config.toml
experts_per_token = 3
d_expert = 256
router_score = "sigmoid"
routed_scale = 1.5
balance_loss = 0.000203
init_std_router = 0.00743
vocab_size = 8397
optimizer = "soap_variant"
batch_tokens = [32768, 65536, 98304]
seq_len = 2048
train_tokens = 421100000
Below are experts of layer 10 (counted from 0) of a mixture-of-experts language model. Rows are named router (the router's row for the expert), up (a neuron's input weights, with its number), down (a neuron's output weights, with its number) and show model dimensions 64-127. Each number is 128 + 32 x the weight over its row's rms, rounded and kept within 0 to 255. Numbers have three digits each.
After each expert's rows: "comes after" lists some tokens at least twice as common just before its tokens as in all text; "comes before" lists some tokens at least twice as common just after its tokens as in all text. This comes from a sample of Wikipedia text that the model never trained on. Tokens count by the router's weight.

# expert 30
router:112105115178110114128085118116112119095136092086148068143174159173135121158092166123149108082178158099115086151153068108132118180169135132101164064105153129162122126099123103164137174119138133
up0:123115114154167176136121255112158146098121132160135102139114134147101125129191169117128132113133097159110132158085152150183113126192084128093124105102139173049154126129154134088143188116123147
down0:069112117170133108136103143163236182121170115168153146150170149145159111123106131111061147157119118060151143158069105158169090117099168091155140109135153145107065103178144175088177195180203127
up1:137118072106093129108141106108151141136134138146139112169113142198124140124073107222187097055209196183101164084104125250168127095116107128087098162192148166146123137100115104101142164134176119
down1:158134148095095118134147181124129114095143160103124155201147158107140100064129095099106095118193153129075111158098084221151083135109133070147087093150181118114127102174128101131138134184125112
up2:122118117143058116126129173076151148157082146098251146145101132086100106129100108164102125112128142143121104141131104116171131122132157138113094145155087118155144093145141112136085178173087106
down2:139125176089152146141088136141151122137155149081107134130114127205107143131110123168149121106177084161117144181162155131121080154166095119132119170166137124149143085114091119061111132125095084
up3:096116143141176076116089084111114164151093180112087114100185139087150116107187192175113144117152116082093117128102147110167154103100200124156155118139142173152217173092135145163119105147132168
down3:092080104069116198158154104178157067094121101162095171143161110109118162145142139122118164156100192126179105130147099142103164114157175127117139093125121146124104122136152150192053152175114119
up4:078148112101113128185145080120075129135161116116113131155149143083157148167167100115088100118184133126130174122119074109054172112150099166114087168101070121103108144122137078199106156112099119
down4:104100112127125157177121152135181130106103155134097169155118133099132099184165109082118106059129094098123161126145132090120159115117216141121092098149038121110129116108144115122116119143127145
up5:118189087129120124120077083092118136101158116150103106164080091123194061095146133093147124162126108166069194100152147117092148153157098114085106184189119116187128112087158191177162130119114151
down5:131158144151097134115152121113089082153129101097156141203113138172229078148127092090133145128108081118151177108130165155188120079098164123098175142124134150123101151080147092147149155140140106
up6:135116121146187175127133125146165113122061154135184181136157157145098093193103130174068151146118058147146087119133153126113163105108119133163132126057134113141160107156112138137114152144102126
down6:148114110096208139119180120181148158167125146145098085163172121169104118139149172121133091187112076141124109089158135134114141091150113123093139106169154125192109076142125176179172122133134146
up7:085098166135159160120142134139177086105142070147106100133075133123159196129118160147167161129130112114131100123162111156200150129129058102091153140131120092147152136106111124136087093116123111
down7:200154152139111126076160121037122202067049147111090154096104148126117113163049119130163176138117126177116141084149151194105080129152086170137174116105202187045161114200080107133097121085150126
up8:079082115133120118118106085119169035121119109132131095116129153112118063156083070146104150145111189169101135137154085107136096133173163131092182167076152083138181131138150154090087154125146095
down8:138117127170120179069146186113159124114132082105080149103148106144161095074120121150115156109090115149092147198155058184095108110115124143160151104162116157109171137149105103104092121128063129
up9:132123116163090136105160066112122168201122190089049112173160099098168127150161159113110113180039150121096154100133144135133078150144055111148135043195148102113143125117112145140111121126116126
down9:101120107057156116130133106075138096147168162157139134199167110104151126139126149078157106086107172143100078163130117095133151122144107160118125129084114083169136130072081101147125158104125160
up10:128138081119132136133130060141114133125143141160112175112148114150095153161106214087154108150082154101090172110127109096150118123152180154066072148158099155084128093094076117169159090127121152
down10:092128216163137125076159144124126101125078111072136095090100100100158156062163112078094154147128133184068120140193178185129090096107105084183173122058089086088113115135157127112046136126156119
up11:141120159119106134169099174096147105135156094078136104189180163211097083121116137114150118124077142083140151113150154126117099111133125119170051169140137042150107108155122165139143132111123195
down11:139143142113054083146102101150103123128150145103109112130110095073106191129142090101126159172162085146085132175064113122146134137135137097168221139170122182160114155161165108117135105146151137
up12:097101114157166130099116122119163111048088104096132108055098111112078163186078105114137096091143144062132162181138091122172055079134100152084114056138151090118184135106191135150139066102086103
down12:162141091098099128176158144181132164135108151126091034164116142151111129118157119156104197134116165085124092149119099080141142143052123105123117162190116125156101082098145124142137119172074120
up13:171133126171167134130021130127093117125161110134093167114172166184214066171133072098206143131131154148109054119152139130104084069147063128103085119114132179101145140141133157133104077122133088
down13:117093093121102155128131100143126151090084091112084127139153173106127183141111116132175152075115150095137103158088102099084114141139161097172143149149093088088078146159150134153113093064131116
up14:174111097144139168135119163114093117129182138079095048144105118046180113151112112123159095151126056103153156185123117116133117064103102102119165141178132074129079139122112109143113122082083164
down14:102164135116095160110131081137109097132071099131160179101201096102113125117115128127110105067088122130134142119153158107121123139130067178117123165086142076128148145091096090200152149142099135
up15:148148125138138120132108105198145140134096174173161154111157091102136125175139080117122119128129078092164126157114108131081128147189168109114125099079086152140128140078125158112096177119171160
down15:137135112136120131153115127136104137103152179167148140128223088071164114114164090108093141146130107115140121227128192085092111087158149133125132185142091116120117107126094159115100098171110105
up16:173157126131110108113136115079186141157136068103144129092102086162126129080196103097120161087106137130183083143139129138175162181162196189139079105163179118164098139143119103116111157138125128
down16:153127120165133156069127033105152149140120147119142118130168095150096135123125101108129117101189110126090183111147207141111112177148166085086123151102113127131110133102103151122148110116112102
up17:122099127149091169180125193143163108129152133130103061131093180151103059145149113093131140091114135104109042169121158101057147098127133147159079107132173076158140115173151106092136154121134158
down17:114098054097131125085108108111111183168139123157077089121111191065094149162112153111181163160164138105193085109096148160091171186126131158155120138128138126165092165093113113086093102142101138
up18:171064150090090081121151137111109097098173099167167079128109108035126110112146071116088102168107137131118125169107087163194144123142175098123067102101151095126092134105138099155195168155102094
down18:153146207184095105119191121131228115070107114122123101102123102079133150047126155129112160126142105145111148125102157168139120113174108089061134078181143189102156126143122134104128137143150192
comes after: "\n", " |", ".", " =", ")", "=="
comes before: "-", "\n", "|", "The", "In", "==="

# expert 16
router:102100151117066158112126171166130085089164128149159114201127099107080143119201116186104150139161130173226140072136158107142158147151102067150100173094101078126111156131132122097165162116155130
up0:077080116143140099107140091168160144081137146122095115124128080080160173151125169193121158144143159091162165193156104123093143139161092070197107109092143114056124185127127116154135075123126142
down0:113134141162146190179125108105131132145144131140189132122114170140109133149131104158091144124084084192065165173155196168126064113117108144086211126154177101148126157166144122187112098184071113
up1:110147157147158098104072090068112124208136126140179119138177159141115080145107186139125129102115080076137138107112118187091144119109076114096099095102128122140133132165179114088144142079119081
down1:126132169104121116136097109170170132166085158119098121148144099164121098138135157123094130119090096043166102106148090148133130143148096082073129031157090157113180131188110099080119107110120076
up2:153106113184140187120078087116148071122135093088154084110166172168133156119078161160112139120111146120088050092160155116128125126130129131113131158165127131158131114102110119132143158084140146
down2:097119096136114088087084131122175172198135123085120130181188163113144148098114107138154199092050147149169069175149106106105164181053103091125170082131062126099111096164181176160185183065085148
up3:119105131178102141104132129102108144165094091126130141111183134080107123098108129150089133072146131156099143193185117145099154193143136072067096159143157058143127097123101150112120121121141228
down3:059143166111148119068124115130152088168142098180104102148136109117158107125088145215061079141187161141134052088141071121130150112148126149127137122137109104113168143129128143150139125123147125
up4:147116124101147095145163124111060111080152122127157101111110119143126174144108158108105087153136175107147087170131115136172177128194132147101123129116149151094110107153129157159122170119122181
down4:131066096081098054107088130154139106157133166132187134115148148084150107150109114136084062066086155133130079167156131079199129096131118104093113096165163095063176108136114121171076159132061093
up5:116171164133069131122116142149152092139095151166230065182164163120094093101084113118095079122138130135077083094139124049121143094148109100134101107190157165138145115086144153185118079111111131
down5:180158117126135106098124187169091106151191146120132161128109160086159078094135177124175125124067072182127114052121196134107105185161113157114173177142155137133173150159142118178143107141182144
up6:109140080104163154168126154151099100137140110121088101075166112110096115115095035092093114167137054156135138065102092076153150110168169100133102142083121113085068120090147091091154112134135118
down6:085107127163123128113126138107083095108096092092127129132117134119112128123126165113123148169077074097139122176129132074107123139060117187120153157121132101186124122096079103069102142110120133
up7:119132155104129065137118119071128089101190087134115156118093101133095176078126129145158158099113050119102089135106138104191107075133110190122136154170137144062111110207103090125167182095140060
down7:086163111098134092115111157125128153142160129122114127086177155114134096043062080152116114105125171211098130099098145080094120145127080131158148126161153177144098144133169142091157131147114152
up8:132117205166161098151096128140228105118125074105162177085121138175080173160172124075134171109125121096082141100084125162139103127159127085137140150137102167095154183141112139132082147094157149
down8:101082126162125164081105122157153159033115115110065109090133118158078140101148096116171197128064086095076067127118102111124182114114095133140161078143141126109111136129069099107154149155183135
up9:139132177138087117102140189131104094140123131158128203107141074111182144099104139124129166099075163093114094196084113150086199150120066095139082145115148140128114166118171117135191122067084126
down9:116181061109149106182095153140172103119124138127076136134122095159097145161143119140152049077108174125193124115182106066158120077102101103143064119105075126150135118135174115132121115182143132
up10:112124110172087149115129118066102130198047147116147145161150157048082180117158170127088113164165095131094152099067184145145108154097099116100109098157159115150143133091133136126133172113206077
down10:134124103113171110107138121103111151092140140196110134145112151087131131117139128067155133129185155125113202152133130119163114134099131127142127104179167075039097065114162156141156098117101147
up11:131149159132160179080165145150098140111154058154141136154133063141104128139177128182179144092124182141082169115140137120142136077119112108114061134140063110159156192158146126207136103157178204
down11:145117094134145122094109141172125138133075162136087093123160166144082124148134097091114122148086134150101107113102114134093161109103162133107174181103128109056154092100105086046106114157143124
up12:141111114199122155121158103225145105121120111164195097168159124124119071118165136180110138138162130111123157132151151202059118157155120189132198173136146131121060124177050129145174116116134117
down12:176110087153138098126132132160145105126114128131078130147107117134193175112092140189104143140095138167138069134174111109152060088140081116073197130114090105129167174143112130133124092149140126
up13:113092133082103143154158118106154150214149093055141167148132128157160099081105086206091106134109152135097132102116077129095161048123116157113092077102185165134135152081122112109147115104118141
down13:118096111157154190170016124124125187109121048136138166126060117170109130095122100157160132138148099135173108120153143129164085175118089117173128178170112133139154126075103080082129081140113100
up14:132138062087135179108099164087107130153109176107131155105123145179192155132171092094114149160200131127172148157147146149136092178155129115167165163177133164129146108076103130115149140116135102
down14:104154076128156090163131134092142158171109073179127139123123143149145117155135118095119157120117164101111189090188092115079131144112145137109183086100182168116114151167148099160153127160099089
up15:070148094090119150133132096092147119120083165109140149148069103140181146127156164160211125121159154116135109057111129084121133179148139145143141062159153150175132119108078183127123138131151070
down15:159149090143151138091134104133133104153135124126149119120209214111141141140127139154154128107085114151106096154102162074123142177128100120120119158114099116204086137155145054102144127136169141
up16:090192199165136099129106098165110147114153128163100100119132127140075123166128100153117124150140079128088134126115136117140171109133177154145113130120144127076103126131154119142110130070129088
down16:115140083147072153130167084129155183149178148145123145168123104091119238140117101143153160088164097117123140069184161142084107116135164085164133101148183150108104153076119090124154111106092128
up17:095155100150128101139093083089132164163070136218112145100103135162096085187174117109100143115135087141139118204096113201090103147107107074172137138181100159154059099145087125190142124159140099
down17:141148051145167122149148098124145139138147125158126130105128093121131124130142165096149088140137159138103133140154044120210166140120118097116105142131117149106104121142176181206134076143172136
up18:110129141111109133065112086087133094180104132129077135073103081093113078108141105137107106158141104155108156122168160157144137085135132123139104136130115135080124120133120031125139114092108157
down18:114159086095174072170134148140228144160146171126128112121121111128106166171101097083088126088152159106115069119097127133136130101140106155144105139138082166109152108066120178126084082103084118
comes after: "-", "°N", " •", " /", "′", "°"
comes before: ":", "s:", " by:", "er:", " /", "″N"

# expert 10
router:068146118164120086128056145127117107075148143122120115157096129163037146161161096131185172152182155137093071117097115050129183131156095154087166138098151098115143144166136162066089172137147145
up0:129085114142109117055079115124026120090128151100195177125116146097120089162153159145178153164109134141106105051112150146115187103151117148102112154184133052133092124136105189093156093134117140
down0:128122135144188111110095079130165149106147154138089207161198149081166115109092136135135108092126103125129096111103101114151081133102175101094121158127169113131162082148204122103181135157133116
up1:114157127131090083107176136158123121133152142112187195164097154132117124144116126110126110144106094147117089146171067137087148123064141159138101155057135095170153132134184156127114097152081105
down1:110111108112117131156194101188071101123183151096084108193163154162092107129146070171128126180091179141106136131130061122142125131117115114103127184145173189075102126100088191145115095137132045
up2:155108116165134155094179117070100082166110134151187119090089055066069065096131147150164187117118153109051101075080082141130135146160152192084164131116183085170061137130104118127144097121094136
down2:177143114095124097194129103160102179181098150128144093115099114145152154163131125102097126138130123125141088146157134083127146098193140155154079210177118083159067052119118082101143109132129112
up3:138167142180110095120078170091123068110115144152091155145096165112166103067138161130093114060153188133137164176088129135115142083118103111102168167168130111144174185159133067096095099117164125
down3:138124195129100150150183163114121164117127111082136152091084148114108151205107112142138204031112135162111125079131085158117081235158156106132167186118129146113151086137124135137085094138143134
up4:069145097126126129097122200070121123044080186122119157169128097161138135117099149100166128105142107147136158114146107147131077108171137166158111052138159130155112160160153100145088151110122120
down4:131125129151153140125084148120098146106209189131145182121190106127190105079100152092140154115108155130161171063111128160088119050177122123134142155089112111118168120106054133146136042123110146
up5:099161088133156129182086091139118126080169131116152127090132131071109136131129133162091104093141129097210162070092028084129157147079189150153178115115146140055117129145172151133159137089133162
down5:092084161073088168117155123077148121177141123155101134124164089127122156095127123060172122072147120138157116109150106064165188090188111140067080166135165149178108112056098115187171154170133117
up6:089103138176094190108189094074113131146152127115157116131167114095090140133199167117223122114125124136118139166130117100155116200055146151097126149188180149115149128100099142124115104117217183
down6:151147137077168101143048126095052106113101130046056204149105174195139104178104116127128116131128161100137079144118071128168112177131127155127124143150106081126094113101150123048100135101072126
up7:088140122098158149149090131144139116101112153128213122121047164110109094095163140115143118157154157122166126139105105061159121138173214139097165149054107092162122134155155106066084134134180119
down7:139089129136143103113092123105128135151097116137161126111122121144089163144127087137118107095169155138206198136179128101125121118092151132115114074148131183106085105103188111166131078159099080
up8:151115129180135096174128133169142125115170144121172133110132124162044134050084109201101136125192156113088128111132191118124126171172156125064147123119085074155150163191136152114120154142141120
down8:112139131165159118124107102144164108211054148144187105102075116102139142114080114123110169121141118129111134146083087139116094118154133120153191180191109117175110113095090137137090129153107070
up9:101162088068194137096078089100150140088193076151163123154149118156115134121146118185092108139079087117122086099083131098077158119075111078045159118124167122105155155119157178101099108135183116
down9:138113105104131103128134106090158094173103120050095081144143147115149080167143122139080123101131117172148120116089076181165112105129142132111145118187173167125122105126136111091137197111096119
up10:075135075207124145101162163114134143167061113160091102121169126133189113127080160049124195180128120169122177140112146134114092120097122124150111140128131113060108133070120153128101109087083076
down10:175116104091118134139122178114146125113191126171103154175108176148111139114067121199157126143173090158123082123146136111143164118190072091114125073142133141152108104160094161065113138100137161
up11:047079177122122112141102109154123093177125134102093107090094103130116150131123102173191078136158151136159130170089171170181158195109155180133120055078122145112094098157169140168083111172144106
down11:133098139116063119209145159135087138091136113153144137154091154174111110160129138161179140093131095162116143101126096088167137147103108121103063058098159142118125129135108052112064110219096094
up12:134120116126087144122146186169144161114128099072093149122111103172159057198145119118103117109110122128069156116165162095099134118164096109128113094119171040149126116167084092098120142094114090
down12:143123150072161120140106146144147139151108055173101104103158164031134108181114138108097111133155105118141115144114122167100141134173092131127182114114127090136138113103129139187111149090139111
up13:138183111132167156143142117087124112127117161130127069131142145150131178112165147145110139155059145060175175104113124181140145160110101116128172158183125134198091119116124090069102121151102141
down13:150109092126124135155166045092096126129170148108041136148168210123090144073103102165079198106164113067118103190139179132125124124111065134115125107137160124139174135159136132128141133110140104
up14:144100123151100102094122145152108103133109061143106147128092097144106121224157197109143180149145158143096099088193115064116120156143113136108125104132155017111119136164135112095123158118189169
down14:146149109141149108109168096150173162131142103129114146141137120166121070151122167165065210110099117152153096191098090172132119107115148095166111118144075049121144217082132138088121181077222128
up15:125124103168161086146104146163117095130106164155157119110148151129096169137168115144080127141157135083138130100137150100138205114114099141090136041212078147115134128132148121118158130086049120
down15:117083077134148089165172119113110130200082096162123181198106113131115110127167111104122139071097149117155124203122135065133104159122105144078138114131131146113126092138148202151115121128106158
up16:097084123119082078177152130102082134064120110154142072101143135168159107195133104134154108137159117171140135064125100097122145100111176117108203134089164127116112158106156117114140179129124120
down16:143135195165131208110076077157144168145107145189103112181170149094144083169083128112144131096161160195087092034111112128110126169132062121149158170151214120138081145164110153128131135081109147
up17:149074132124058164088122085112095138127136109070147071191149102150093107104086132101126148111115070065150119094120109126145138119173188133083155168125153118086113147103148148125149126106178088
down17:213094195143113184136193178131081170146059149128156108170193110168136132147147114145068101232129110139117189124150171056136179161155112176104070160197104167130124151152151076109159124142154094
up18:087143105138104117102098106115151111165130129130130137083159141114096139054120104118080121109136110090159131099110146160101127108119089132111162137172144211178129122109176097102091143153086139
down18:167113144122156121179153106097116133145131162167141121186105097155139080161131103071149153187157110115125097103149114174129131142131136162155168106125122149163141136127153070166083121124170139
comes after: " |", "|", ";", " +", " −", " 6"
comes before: " |", ";", ".8", "',", ".2", ".9"

# expert 24
router:112109048188105122203062146139146122093119152111065128142099133094088165093181126132126116114097134090131088139107178120110118162114113174077193126116159162179158150166156154121090154113179089
up0:080139190161126143123106142121132106106144086061184133102126165108124101180133134151161144115150157166154124150118177136147118116169132106107158088121124165171166097131119182068151172143152137
down0:135145157153085125073148157120138145051162164056095148088114175123179120082124124114146107168085187152151142166174127133134140174100100114169150122157141139112136178121145135148181194164146108
up1:170162135129111125084068102139119148110124130116085114150108127113158098109153088151088094161127140131115102115166140171165147107053134164118131164111127132119065163102160117143186174190125177
down1:167112128124085184104159126089142096120117103180121136122110102160125136190154097046136156135151081078150128120091062077111127138097190158125210097114077112111104142181069113110092155119125163
up2:167053141145141195159153161178171151155160168071129119149155114202111129151158195150167121112148111155089133164123138167094167153139101137125142107161111112136155141164145173170081160091140142
down2:148116129135112126107107198159100143139104093161141152146141146045089149137063137149141133151139141146098061116133128121123113171179175112134130180121204145108127177208141101084198078151133134
up3:092126159145174154165147175113167132091108133134071145161159131124119083130128069194081141084147107112081125208103103172152108143163140124137105104156129122093158152127150099165063230109162098
down3:132110126188118109103122138148130108105107089136177111099122146190143132132057051112076140141137131100081090117058099048134174170153124146125184140159098131133130121127241178121197126106098104
up4:181102135128090136096066172108153124135103107051128120132109137129144145117140123061118134145113139099143147106132207127119099112106152100214107195118164090116157149087123112093127169107145172
down4:111031141147078116122122083110118161125084051047110148081160173114151117120145150163087140109110091128134157091159117147153126145111082140109083137153126114130129076115141105130144108093121120
up5:158109070134118139117103127148082114085113106159108145088125135104074103139114085201173094113143185152143184119116125093134142109139122152153146144077169134150099049105140068108199117138133126
down5:070116120125182090136135140159125091137101133135106128114155134151057088170123173178153145147132122102078104080115155117172155129093136127141147100099134164178097149179120084092146157175139101
up6:148141056137158061174170121106084165108109170119114165180151116129138174106098113153088137119093110138137126077090179106095087144082089109143082152166138140127116182135070187109130147070180147
down6:094154146132216098156138127144114074146155082092102110170111171133125156221099101168098157204088129123114130116103165100146123094146136131147135118104092156106148159132143129167131172099144137
up7:113129120118193151163138182110147145157132146086117126103068131135124149030118130136133105126131175127070134127125118176094169121120202113165154107142113129164096177148118091126082119104169117
down7:162139172109062175115161165189116148114060193108183091123212103163112158151144129133087090090128144111131098142145119163070144112148148112097124132127078108130103119145148115129074125094141106
up8:150118139164111168121153110119094162125170138094114148250150138152099151156089103094148133145131157133104134086134092155114102144125079144094143174165146143100137178109164104087121088169159162
down8:140130173143089144122104133165077070177106163132092077047074164147123079167136149063091160175136123103112107111176136164115125087145190150190131136057111148058132145131102118139108114134100078
up9:101120129110145145148185134156095095101095089159135166153089117141119164143094139146134107096139113099129096122080172182101116081128160113140146128124078109103126112110055158136124125092089154
down9:158135159155164173110111112109132131125135096145127157133140110110108106151063119093138139101122151099136154165124150165125088112138103133177151144168094168211128061158218113135113098111171181
up10:124135159121142062116135065139110085115144150161125178123116141099209107102104154126136115190160162096124131110145150091141142093127119103100147086142074113045135116106098149152151170102154129
down10:165128163175168127133134124064136068111075119090074115173121121171148109119079060132116100087094090064140143093138149128127172095118191115187212142165171099142107135107154118122148105166123093
up11:110109159129099121118126158170150101060127079128113137131132080135116099126122099000129134126103183133136130095084142133103106131120086084110125090140182111092090100134142159143120109090125092
down11:167138146157155111067149163162138118121130157077023224089170160172123201150165111150120158109138114114123107100171118070138107122129119091058107146137154090129123085195126138079130163169147093
up12:130113130179086022188148112122121120107136098126185086118095126129138148176129090086133143065142149126096126120141148173082093136109151181150135170158109175134090162118087143162101131175125096
down12:061138126152103129123129135132179105133119082126118147111120126192143087138109159127217137146123134109171222115136156089107117066099091110110225173168178174168125121088112162113192094135152102
up13:145111137177140099146087084111117053169137205117104071108149087093069095134141119091176095098113138152159191072101139123152126126190099118152100109160161182098162122145134123099127064084080137
down13:069121099112166184139165162153125103123147174121142154110217097160113123146170114119123083101136129157082189118105128124144060133145137090099109038095099107114153092181096121092145137199096067
up14:120114086148142118099117070129139093116091108149128114116168188135157156114162191132171134109151150064104142133135089112147142157167157151148064086150151110087164143143171155108167195178120108
down14:105130113153102110117075124108098167107123125169106125075147062197089091117098164114045106128095114169142131179159105098137098085125109180157112130154148141123117100085114111068135129178139151
up15:115127081155074144101144119158071114136121113161073164157066157073102145050115101079116134099146157106108063127117117169071139125126142088149139169059140143103136146098124096168115067109119130
down15:122121176143145103099123122145044071133154145116160116058104128074149082124128153141154120083141169169138196136158187073129087149148175136135128112095129101133088140098104077088127114140129115
up16:102106118125123090133143101094106086150120125136096172115185149191129082144090144165051154087078112171159132119117045091138138176164098181152086158104136161159091108139132123127088196085142086
down16:090106072201154089105121123124126159102099099159082094180099241115126111103085111098091155093100098135184102137168159148166129119129147121093168076126130108136111083107065129156178104128132102
up17:171086105103111122088155208092161122143149112134088132152138076171137123132173124117176144137141061129127128142175110128142088115113101216099159132110174069063107158105132152096166159156162090
down17:140115149072114088143175129158088139090111059144143159117179042154125133170156108107042195133089133197130088091104098182079167120073123066171135138207142089109177152152079182138114107201093143
up18:085183117137088204111083157125160151113160084140176135065151149109069085134162177092123109068091151111154118150093163102079129117109112147118098188134128140166160085127142175150091133086128088
down18:132139132099155126141146133084178127128181096136086133122108108122157163119149099133129160114119075105149107157146169104138131130130101127151151129118112097116088144134165134095130151179084115
comes after: " ", " 0", " 1", ")", " 2", " —"
comes before: "\n", " ", " 0", " 1", " The", " 2"

# expert 5
router:150088172141162074135069059133085102141114176137077077117154112093089142111140170157185126082141131120088134115097139075152115158225159143108068165145100118168120160172183109115131175143132097
up0:157096117156120126119108148130091118122127106069118100100133130127149097137141179154153145116139144121130089131101224169092093136136095185121144154175123111180169110110119098091160108157159136
down0:067155114197161172120135147116110167122156114114105127107105152145120169086127168101169066120154153110124142130179199124136186139114128140116154152160158199081102115120128182110147153129158151
up1:113095122120120123150057044149160149116170115131100128101101138126110163133132121135101156170135129150104083110162133151126109127145142108141110116160161198113094195153141143160187115170112105
down1:150079146091155117163121172084144124115144128079219046161141138094185122176057103065160083061141113100197095111175128145177165188183122094021161167183084125111114119090114107136187166122115154
up2:113115113107146187132151126130132124130144143078101155156088087134066088089163160138130134100184114156074130104168116077103123175149138072146105129168136112065118136153076154157102192203128142
down2:099097150186096165084149061130163152142099125128015138086161135148078139115150098115107163139171112177067103102112080113138156122166145131143110152163137128151157088175110107124119125128138125
up3:165133138131122133164161165130087094145120166117101146133123125132135108151079077106176148117075078126100112111184178149188086161106008117147048100151129123157147166151136167157097141104151103
down3:169112147147125095097086109142172179099125197121158173094106101141154093122134121161183152109117140141115150067148075158142089146099160174126083199079171119122187127163155131114102144141158125
up4:123113152131140148096139084098121135123145167095114160056117131071162113100144105120109169047141195104108091069123074164131140114115139188196129157112119075150135089080077158137073072103156155
down4:131141126101117089154150100140114076119145104124125110119064138118149107126107142141096178153135128130131145134100200096099065150112177113111109123094127179117087066099193093159150131198201158
up5:138132082109119099198146114099126122123095167123110096066170166111125144128124126138134141150146094087138095119209142140083121125157199177163117106166107125131115124101198220144129093134161205
down5:119176173127143190164196127172085186150133104101146155161122152131176090184133150172204127025145136106112097145093127159119121150036064073133172114151122116103150176101062118124159114174177193
up6:080122156182141138116145154095095139188083203154111151239192131130088170133141106132123093121197118148169136153091127140103115147171191108141074164119094106147057133152139112140123134146098172
down6:086080166134152135137093169130185137144154117090027139143126132122147095157136097095164153173118115121153037191090122171152088149165177097159113072150082149135110090117102147159164137086135124
up7:199115190156118093140100097168151096125139139129132132143091137125091082111168122158088090149138132106122140063094112111171070157036196169122129132124159117132050126084104230148160117153074160
down7:146146181127086106154109140118196129156128154144091136068121154169114098075066108130085200118095122163120122122073187181127183151119167067103130099143133137147132174106159177035094124098141209
up8:119079105129179146164141161130187114058117092132175067154170122163127100180145108144111076089099126111133176153148096132125139136127149086113139114168082130108099120122128155077164127104144131
down8:130131122103205116079168160144094120113138119109066097092153123077116091105109150142107144114104105112155153081113126126160092051109129063104134193133143090114053086065096130092096101139040185
up9:138143147169097069198091057123134217181040117104092126100122110113103127130084165124079127102130097154075164130103098127188163124162115112157131117152134099146077153165109053123092145155122152
down9:118131120151103145145163149099128127128096113116068137122181076117092126111197109146192139136111115106121071103156103147135135179059081116136137136115121128098105127161144132164116144176110143
up10:094081219158112130129130114107074124142116125088147140176129129098114124169162156151114112172178120093098151167132156165162150104171087077108090097197096185095175186109125101115140141144129034
down10:130127180101111190109125121122115077126117148177139055140128152136125128123113153136119096164111080106145179097203076106119222142138099128106116112142137156142153114172038126174124163125121069
up11:193155186129142140170187107121135135133176156158144140159138119094174162089124085146129153132165140140180150097125114101128151185077147158154088016136187149111061127131066119177115088099171141
down11:141117124174164145121142143097116168145116142146100069109147152112096111073128093135148155129147129125170130162131136194135125118095125136129187118105120079105125132136153147146092109074188102
up12:195070095126172143089077130122137119098134184112067059127087088121174101147151154124149132093184135095075134122147166115174099155116164136175097105108070171168157096119120199171130105119091146
down12:129147136098161099122145096109153112142098143122127111127137151198133103151142097073143140167119109107065182160155096077191109143105145085104069155114136166104125157145114161116117138115088091
up13:138122128124152086116147143112141100116091121070117113171076166074122155151137156113125082147137149121126112106151120161106115089046129078192120129080172159119122128081171093169134117144139163
down13:150113122146140106137102127118086127160138093114128145140158145168119194152135157137090147101101111114113103143147096094141066135126171084174127062109166182135140090109114093114147119085132204
up14:145044067154124120165141109168057114120076135146112116161136113091164123098178071155074135157128133135138105145092100142139175071144134160187172158080057154104092156160185135069133123153136175
down14:161105132102071115142121119176083141127217110123126133107122067145202175147200161145133140080122135095116096213120104142163141103148108088129134069098138135129118108144152094113125123156066154
up15:150156128133098148113105068108080092187121155106131113128125156128135130127130141170162069110131173111101103176129083134109121092122113191202112083134134148099166121161111109136142129057101139
down15:132136093122125135111109119119120157137141094161112099158143103127134127131127089117093153084157140151095160120221157106098082151157128111175188103127098168131121165116096063149114136098092145
up16:184148102102144104200046085158078078119098124141083077122125164107060128124079103102104138122090167147107137182135112122141100141094094089158117136117139129157117090135118115141167162169166139
down16:139156058095147121140131170138156068067158094156089127140116171161092132151122140128104153092126157178140167155129122160080095154077140105127132134168126064079073108125124134125119134145138177
up17:131197081167155072111125137146106164127125110124182153115094153145144140106164132117082135107164076077083177130085114132120147054127060112103108147129114138131196089136082145121166122076176127
down17:120131128134076145126195137111150134174143157119163157123149085095125118120100115163098070080167079112093143171121143094107111116100153128141200145107121142071112123140042101100091106155120095
up18:205088167190133083121123172180189122197164168114112084086102107116185129139162232193121154126151139093124102096118148127122134152220145094151094067119129058109148156106143107043143126161115088
down18:161173170160135097141154086121085085107087177093126138108175149133115119174167133093107117174114140131147205111164119129098095120102194124112204091128137140076146140173085126087127116148176147
comes after: " was", " is", " were", " be", " are", " been"
comes before: " by", " to", " in", "ed", " as", "ated"